Experts of a small language model.
Size: width 192, 37.2M parameters.
Experts: 2 picks a token, 32 empty slots to pick.
Training: a variant of SOAP for the experts, 365M tokens, 7595 steps.
Below are experts of layer 6 (counted from 0) of a mixture-of-experts language model. Rows are named router (the router's row for the expert), up (a neuron's input weights, with its number) and show model dimensions 96-143. Each number is 128 + 24 x the weight over its row's rms, rounded and kept within 0 to 255.
Before each expert's rows: "gets" lists some tokens that make up at least twice as much of what it gets as of all text. This comes from a sample of Wikipedia text that the model never trained on. Tokens count by the router's weight.

# expert 32
gets: " t", " s", " w", " re", " T", " Sh"
router [132 148 128 122 164 113 131 156 118  86 179 165 126 141 157 184  87 125 167  94 130 151 109 163 133 139 157 136 168 151  92  96 112 122 146 130 105  94 136 178 169 152 148 146 143 127 138 114]
up0 [123 117 151 121  76 161 141 157 108 154 126 137 117 106 143 166 112 138 142  92 107 137  89  99 115  82 115 149 162 114 143  80 115 120 154 131 113 150 124 158 129 102 124 144 125 111 134 140]
up1 [134 158  90  95 107 154 147  96 115 102 133 153 134 148 137 160 125 161 136  58 104 108 108 176 119 141 159 137 130 164  99 192 124 124 150 111 134 123 140 133 107 165 113 125 103 136 128 143]
up2 [178 136 133 140 133 142 115 133  98 102  90 123  78 166 102 127 128 135 127  94 138 118 116 140 140 146 132 152 132 155 124  83 172 101 129 115 117 131 145 193 102 133 138 118 159 153 157 181]
up3 [138 115 143  95 115  99 175 128  89 135 185 128 143 175 110 124 128 136 105 102 108  98 158 147 124 118 124 140  86 103 139 128 155 158 140 141 122 109 122 161  97 162 124 175  82 124 137  95]
up4 [135 116 119  92 121 139 152 113 121 126 154 117 133 102 112 134 124 113 163 154  98  80 144 163 113  88 131 120  86 122  98 100 148 136 148 102 161  80 114 124 137 179 107 141 109 118 111 122]
up5 [120 136 128 137 125 104 166 142 140 167 152 112 155  89 112  97 131 146 121  99 137 120 127 164 103 128 134 119 134 131 106 113 140 126 133 137 107  98 127 103  85 127 128 154 150 136 113 107]
up6 [119 148 162 130 150 111 101 122 105 103 169 154 148 154 139 118  99 166 164 132 101 123 129 112 126 123 162 136 137 160 101 126 107 104 139 145 133 151 104  87 159 160 121 146 121 129 140 103]
up7 [135 126 135 112 141 153 171 173 155 159 116 136 158 110 184 147 105  95 174 129 163 138 138 103  98 117 145 142 178 127 109 131 120 139 118 164 141 119 133 142 147 158 124 133 106 144 130 124]
up8 [111 159 157 100 166  94 197 149 142 126 144 112 187 116  93 105 179 129 130 130 132 126 152 141 139 148 141 118 127  97  80 108 154 167 156 113 102 162 118 127 127 166 150 128 120 116 161 152]
up9 [125 129 126 160 159 124 156 110 102 166 103 130 125 125 101 111 116  76 112  81 148 160 106 129 143 164 158 136 117 136 132  96 117 131 147 100 120 184 127 153 160  94 167 122 128 125  92 113]
up10 [ 99 132 137 142 123 129 121 110 140 145 127 149 138 137 124 166 127 136  92 150 129 125  60 155  90 134  96 110 142 139 127 151 143 129 109 128 133 115 119 117 176 164 146 139 145 119 120 173]
up11 [164 128 146 142 122 128 140 124 128 101  88 127 113 113 117 136 122 100 183 160 134  90 145 155 145 133 115 171  95 112 138  59 105 169 133 106 117 125 143 148 155 124 148 163 133 106 147 139]
up12 [144  46 103 146 130  80 155 132 135 149 125 120 118 126 173 109 152 116 142 129 108 166 148 125 143 147 129 133 113 146 156  86 122 117 133 122 160 128 103 137 104 124 164 144  76 161  96 124]
up13 [127 139 136 150 119 138 109 150 161 127 138 125 108 120 148 174 155 130 131 135 126 119 115 142 167 112 105 134  99  98 156 124 103  91 107  92 131  94 159 103 117 143 103 103 129 154 126 146]
up14 [146 109 110 138 109 163  84 122 109 132  80 145 135 117 156 127 170 147 145 102 155 154 130 105 121 145 131  99 125 166 130 101 168 132 108 140 102 110 145 147 177 104  88 123 175  86 123 130]
up15 [162 124 103  95 162 146 144 126 113 129 130 130 163 149 100 146 126 161 154 108 127 141 115 143 128 129  97 161  86 149 147  92  99 117 130 145  95 101 106 150 114 178 137 161 124 132  76 125]
up16 [117 125 126 144 130 128 142  96 152 165 124 114 108 117 146  81 150 138 107 123  85 127 149 118 155 148 136 122 104 155 168 144 143 124 139 135 136 103 122 171 141 115 137 129 112 120 161 142]
up17 [143 139 135 143 143 138 138 122 105 117  61 199  85 117 128 123 144 146 124  95  94 142 124 146 162 105 139 165  69 144 146 119 127  79 178 132 105 123 142 158 152 135 165 116 140 157 112 104]
up18 [104 147 138  55 135 125 150 167 162 119 147 106 128 140 104 150 127 140 169 150 134 126 159 135 120 165 145 119 148 103 132 154 135  78 136 171 114  98 168 102  82 128 117 143 149 136 145 118]
up19 [123 110 154 162 133 117 149 132 118 143 135 149  84 129  80 133 127 155  92  85 169 177 131 129 146 116 153 123 127 118 104 171 120  76 149 102 139 147 108 100 115 116 131 157 152 111 167  59]
up20 [125 155 139 143 164 182 143 179 138 165 132 157 110 146 184 147 143 125 143 150 143 123 138 151 164 149  86 165 151 124 134 147  77 111 132 121  99  96 133 124 108 146 178 123  95 173 122 110]
up21 [112 163 172 135 107 157 144 145  83 136 115 151  87 136 131 118 129 122 142 140 110 129 132 127 130 130  77 127 182 198 136 114  80 133 179  99 114 152 123 138 134 123  97 125 148 102  98 132]
up22 [172 108 127 104  91 137 171 141 113  91 132 122 108 121 144 148  90  72 112 162 136 101 110 107 150  93 143 123 166 131 102 141 142  94 121 182 153 131 122 150 130 125 163 137 128 156 107 165]
up23 [137  71 160 116 159 176 126 138 132 124 133 145 110 114 165 117  83 151  82 108 101 126  95 177  90 125 126 156 152 160 122 109 126 134 149 141 159 128 122 119 111 160 141 109 121 107 184 151]
up24 [165 149 180 148 139 136 167 120 184 130 152 140 141 118 123 131 113  88 166 144 114  83 129 139 119 100 119 161 136 107 118 129 108 133 140 118 123 130 187 163 123 148 133 134 101 101 139 130]
up25 [130 150 155 126 170 125 133 126 148 122 132 187 114 121  52 196  94 106 125 125 118 106 104 163 147 105 114 151 123 143 178 139 113 132 135 135 107 136  81 167 110  93 153 121 119  94 145 133]
up26 [117  99 196 107 108 153 184 144  71 116 143 117 129  88 134 142 138 126 133 102 137 132 131 127 126 110 137 149 131 105 110 111 104 173 128 139 111 149  96 136 120 137 139  92 137 119 154  83]
up27 [162 127 130 105 145  91 106 148 140 137 123 155  91 111 100 148 109 119 147 124 144 166 127 171 151  78 148  88 112 110  98 120 140 130 201 130 126 133 119 165 168 116 149 146 126 126 111 139]
up28 [140 131 104 107 123 179 155 124 126 126 137 136 153 102 131 140 137 142 140 132 130 158 111 142 106 148  89 103 114 148 134 108 111 134 122 150 141 148 158 141  96 118 138 154  97 108  94 109]
up29 [137 134 141 132  99 156 114 128  69  99 159 102 123 107 143 130 119 124  96 116 174 116  94 105 140 157 120 131 142 108  99 101 111 130 180 133 129  74 157 131 142 106 115 139 156 102 159 118]
up30 [134 151 100 116 133 130 192 116 100 104 117 166 163 130 130 148 126 113 148 124 114 143 101 110 143 160 131 147 146 131 129 116 117 115 132  93 106 160 118 126 116 110  98 160 109 160  98 129]
up31 [131 125 148 117 127  91 132 133 132 149 157 105 150 157 142  96 108 123 128 130 143 160  91 158 119 117 134 133  89 112 124 165 136 148 113 156  86 158 129 160 129 113 118 133 122 129 125  62]
up32 [105 129 121 142 170 101 122 121  99 170 137  87 168 160 135 100  96 115 190 152 153  87 106 104 104 166 125 123 162 147 101 124 137 150 171  87 115 150 128  75 165 114 106 137  76 172 106 165]
up33 [146 150 159 100 148 100 104 130  83 158 136 105 166 112 152 152 118 138 183 145 121 131 109 138 155 125  95 110 105 117 116 132 129 157 129 108 108 145 109 120 127 130 108 124 137  99 117 122]
up34 [149 123 110 135 154 170 148 121 113 129 161 148 138  92 135 140 116 107 113  92 144 145 146 101 124 128 123 162 117 119 154  94 124 164 157  93 148  77 159 147 150 132 141 126 119 114 127 102]
up35 [147 120 130 131 118 121 153 102 139 155  91 128 153 154 114 134  98 164 121 134  87 110 119 143  97 161 126 146 173 157 116 127 135 135 140 149 126 149 151 175 146  89 134  90 147  89 131 105]
up36 [143 164 117  79 144 136 153 141  91 115 114 171 146 120 105 135 100 123 146 178 128 131 102 105 132 126 137 143 155 110 141 144  91 125 130  78 181 190 121 142 134 113 123 147 130 161 128 126]
up37 [132 108  98 110 130 127 106 133  95  91 120 149 166 164 150  99 130 129 152 145 120 156 145  93 112 127 148 135 111 149 144  93 115 100 182 159 155 117 140 108 138 134 138  97 134  61 130 170]
up38 [116 142 134 132  99 157 147 135 134  79 154 138 164  83 183 107 151 142  67 111 111 120 143 142 127 163 162 128 113 126 107 142 121  92 148 176 136 143 126 113 129 120 128 136 138 135 122 119]
up39 [105 125 143 101  85  91 163 131 130 112 134 116 142 160 129 147  97 149 128 138 113 140 105 160 119 107 106 152 143 106  87 120 156 105 163 126 106 123 166 155 108 133 181 120 187 123 125 125]
up40 [131 137  88 123 118 130  91 121 116 115 153 136 126 109 157 143 175  85 111 165 119 174 148  99 169 126 133 133 105 154 116 117  93 123 140 130 104  95 114 134 129 127 130 168 122 109 120 106]
up41 [127  91 118 172 108 130 109 131 121 139  92 148 160 128 149 138  83 149 127 100 125 119 123 170 125 117 137  84 182 159 107 111 140 127 124 145 108 111 138 159 149 149 109 135 150 119 135 120]
up42 [101  96 151 160 158  99 144  99 144  94 157  94 147 136  94 145 162 117 134 128 148 138 141 134 128 132 138 154 128 119 138 113 109 118 128  91 138 108 123 132 126 153  78 128 141 118 129 135]
up43 [107 141 147 108 106 139 103 122 115 137 162 136 155 111 123 137 134 143 135 115  89 107 145 153 138 104 128 149 128 159 146 123  86 150 117 113 158 132  99 112 165 113 115  97  91 151 100 120]
up44 [157 104 123 136 120 148 125 149 107 121 133 113 104 165 147 154 126 140 101  87 102 118 125 141 102 155 139 146 121 129 161 133  97  98 114 113 108 126 115 149  84 157 109 123 122 111 162 110]
up45 [143  98 141 142 104 138 138 140 171 135 104 139  93  90 119 103 151 115 138 117 138 108 133 134 160 154 129 142 118 142 153 139 119 100  97 145 144  98 114 147 108 107 108 156 136 151 113 145]
up46 [156 162 142 174 138 126 100 104 127 126 123 148  67 132 107 155 119 118 131 127  97 141 142 101 147 148  80 127 131 128  71 131 131 113 141 114 166 128 134 156 147 102 134 125 160 123 183 117]
up47 [ 95 104 111 110 166 129 138 107 125 127 111 159  93 137 137 100 126 125 114 144 102 120 103 128  88 132 135 131  80 160 109 121  86  74 106  94 104  86 142 121 150 122 114 150 131 166 135  80]
up48 [140 112 198  96 157 124 111 151 145 134 123 177  88 142 125 119 173 147 155 111 122 150 106 152 119 181 130 127  84  98  99 134  86 101 143  81 174 148  94 104 124 116 129 156 119 145 143 136]
up49 [173 133 115  96 121 131  83 141 122 145 137  86 131 108 124 137 121  97 129 146 121  97 122 112 116  95  86 109  98 111 102 136 157 154 125 162 150 129 139 145 147 133 118 129 113 112 134 106]
up50 [125 180 112  90 163 128 112  91  81 124 167 163 114 142 100 145 105 132 145 135 123 120 138 153 139 132 126 104 132 141  82  96 163 113 157 107 141 140  92 132 106 121 101 102 145 141 140 116]
up51 [121 111 134 143 114 109  95 127 139 129  76  81 139  76 147 148 125 167  94 108 140 145  98 171 117 138  79 117 127 141 117  97 121 138 165 132 101 134 152 111  83 141 121 164 115 135 123 109]
up52 [122 169 113 123 133 133 119 108 158 130 154 130 121 142 149 144 124 122 131 160 125 115 137 126 150 151 170 162 145 140 141 131 137 123 106  97 140 110  98 154  72 113 141 148 107 177 118 137]
up53 [137  89 110 144 149 120 140 101 160 107 108 124 128 174 126 121 107 110 152 138  96 109 113 144 125 160 159 131 100 114 169 141 115 111 119 124 125 123 118 185 116 115 121 130  97 145 142 114]
up54 [145 122 146 137 201  90 137 149 160 116 110 141 137 131 164 134 120 132 206 140 146 128 128 152 137 115 123 142  88 127 138 123 119 112 133 108 121 126 150 112 179 154 117 160 124 104 113  80]
up55 [131 135 155 141 156 126 146 138 146 150 133 105  96 135 159 130 140  89 184 127 160 126 131 132 100 163 161 105 179 126 160 136 137 104 131 169 111  71 120  95 120  94 117 100  98 184 127 125]
up56 [128 137 119 112 120 145 123 120 142 127 132 120 148 140 121  89 130 153 185 120 114 139 176 153 127 104  78 137 101 116  98 112 153 130 125 117  98 153 192 116 162 130 116 135  94 115 101 143]
up57 [140 155 134 132 129 149 126 124 146 163 112 122 114 113 120  84 113 136 152 167 106 135  91 127 168 124 145 133 105 134 115  96 114 107 131 144 166 143 148 158 105 142 149 142 177  83 123  86]
up58 [155  92  57 153 124 119 153 119  96 167 136 117  80  98 163 166 128 130  99  99 151 139 138 142 115 152 139 152 132 110 136 135 123  84 120 124  92 116  96 152 155 101 141 139 104 128 112 111]
up59 [ 95 109 120  76 135 102 143 126 135 122 184 122 141 119 139 109 121  89  96 100 142 155 140 130 130 131 128 137 118 162  84 108 112 106 147 103 116 127 143 143 102 159 108 164 139  84 100 123]
up60 [151 100 131 138 134 134 140 131 132 121 153 137 113 126 127 139 117 117  92 126 120 120 104 121 146 156 145 121 140 157 133 117 113  67 129 118 197 145 168 167 102 136  85 152 115 113 119 117]
up61 [ 98 139 123 100  93 124 127 159 151 142  76 110 112 122 173 132 101 125 146 169 152 130 124 145 152 123 173 191 148 132 143 130 150  93 120 103 122 150 142 184 151 153 152 193 130 125 125 166]
up62 [114 162 139 145 105  93 164 139 139 129 144 159 175 116 132 138 177 159 155  98 123 158 150 114 100 155 163  61 126 136 148 137 121 177  65 114 117 123 152 135 113 108 112 133 131 136 107  79]
up63 [126  93 129 142 127 136 171 162 140 144 133 110 147 126  92 136 126 100 117 176 116 155  93 126 153 141 150  88 131 147 108 138 129 128 119 161 123 114 166 182 176 171 147 113 138  85 115 128]
up64 [126 119 147 131  73 126 150  99  99 112 128 180 121 175 107 131 141 117 130 171  89 145 117 150 127  88 116 181 120 147 159 162 139 149 132 114 115  99 136 171 122 184 140 100  98 129 127 191]
up65 [124 141 122  93 104  96 155 112 123 130 115 154 133 141 134 114 121 137 160 119 153  98 135 144 136 104 163 151 136  94 147 125 175 150 141 131 110  89 131 151 109 147  79  92 136 108 150 126]
up66 [104 121 104 127  87 129 105  93 179 163 144 120 105 141 102 154 177 114 127 115  95 140  97 145 131 151 126 104  98 125 135 126 136 129 166 155 109 143 113  83 152 143 154 113 161 103 127 133]
up67 [139 118 121 130 101 124 158 153 152 112 110 119 153 126 171 116 109 127 121 128  87 105 167 127 103 165  96 138 175 103 142 132 159  81  81 107 130 119 122 123 111 119 120 112 109 132 115 119]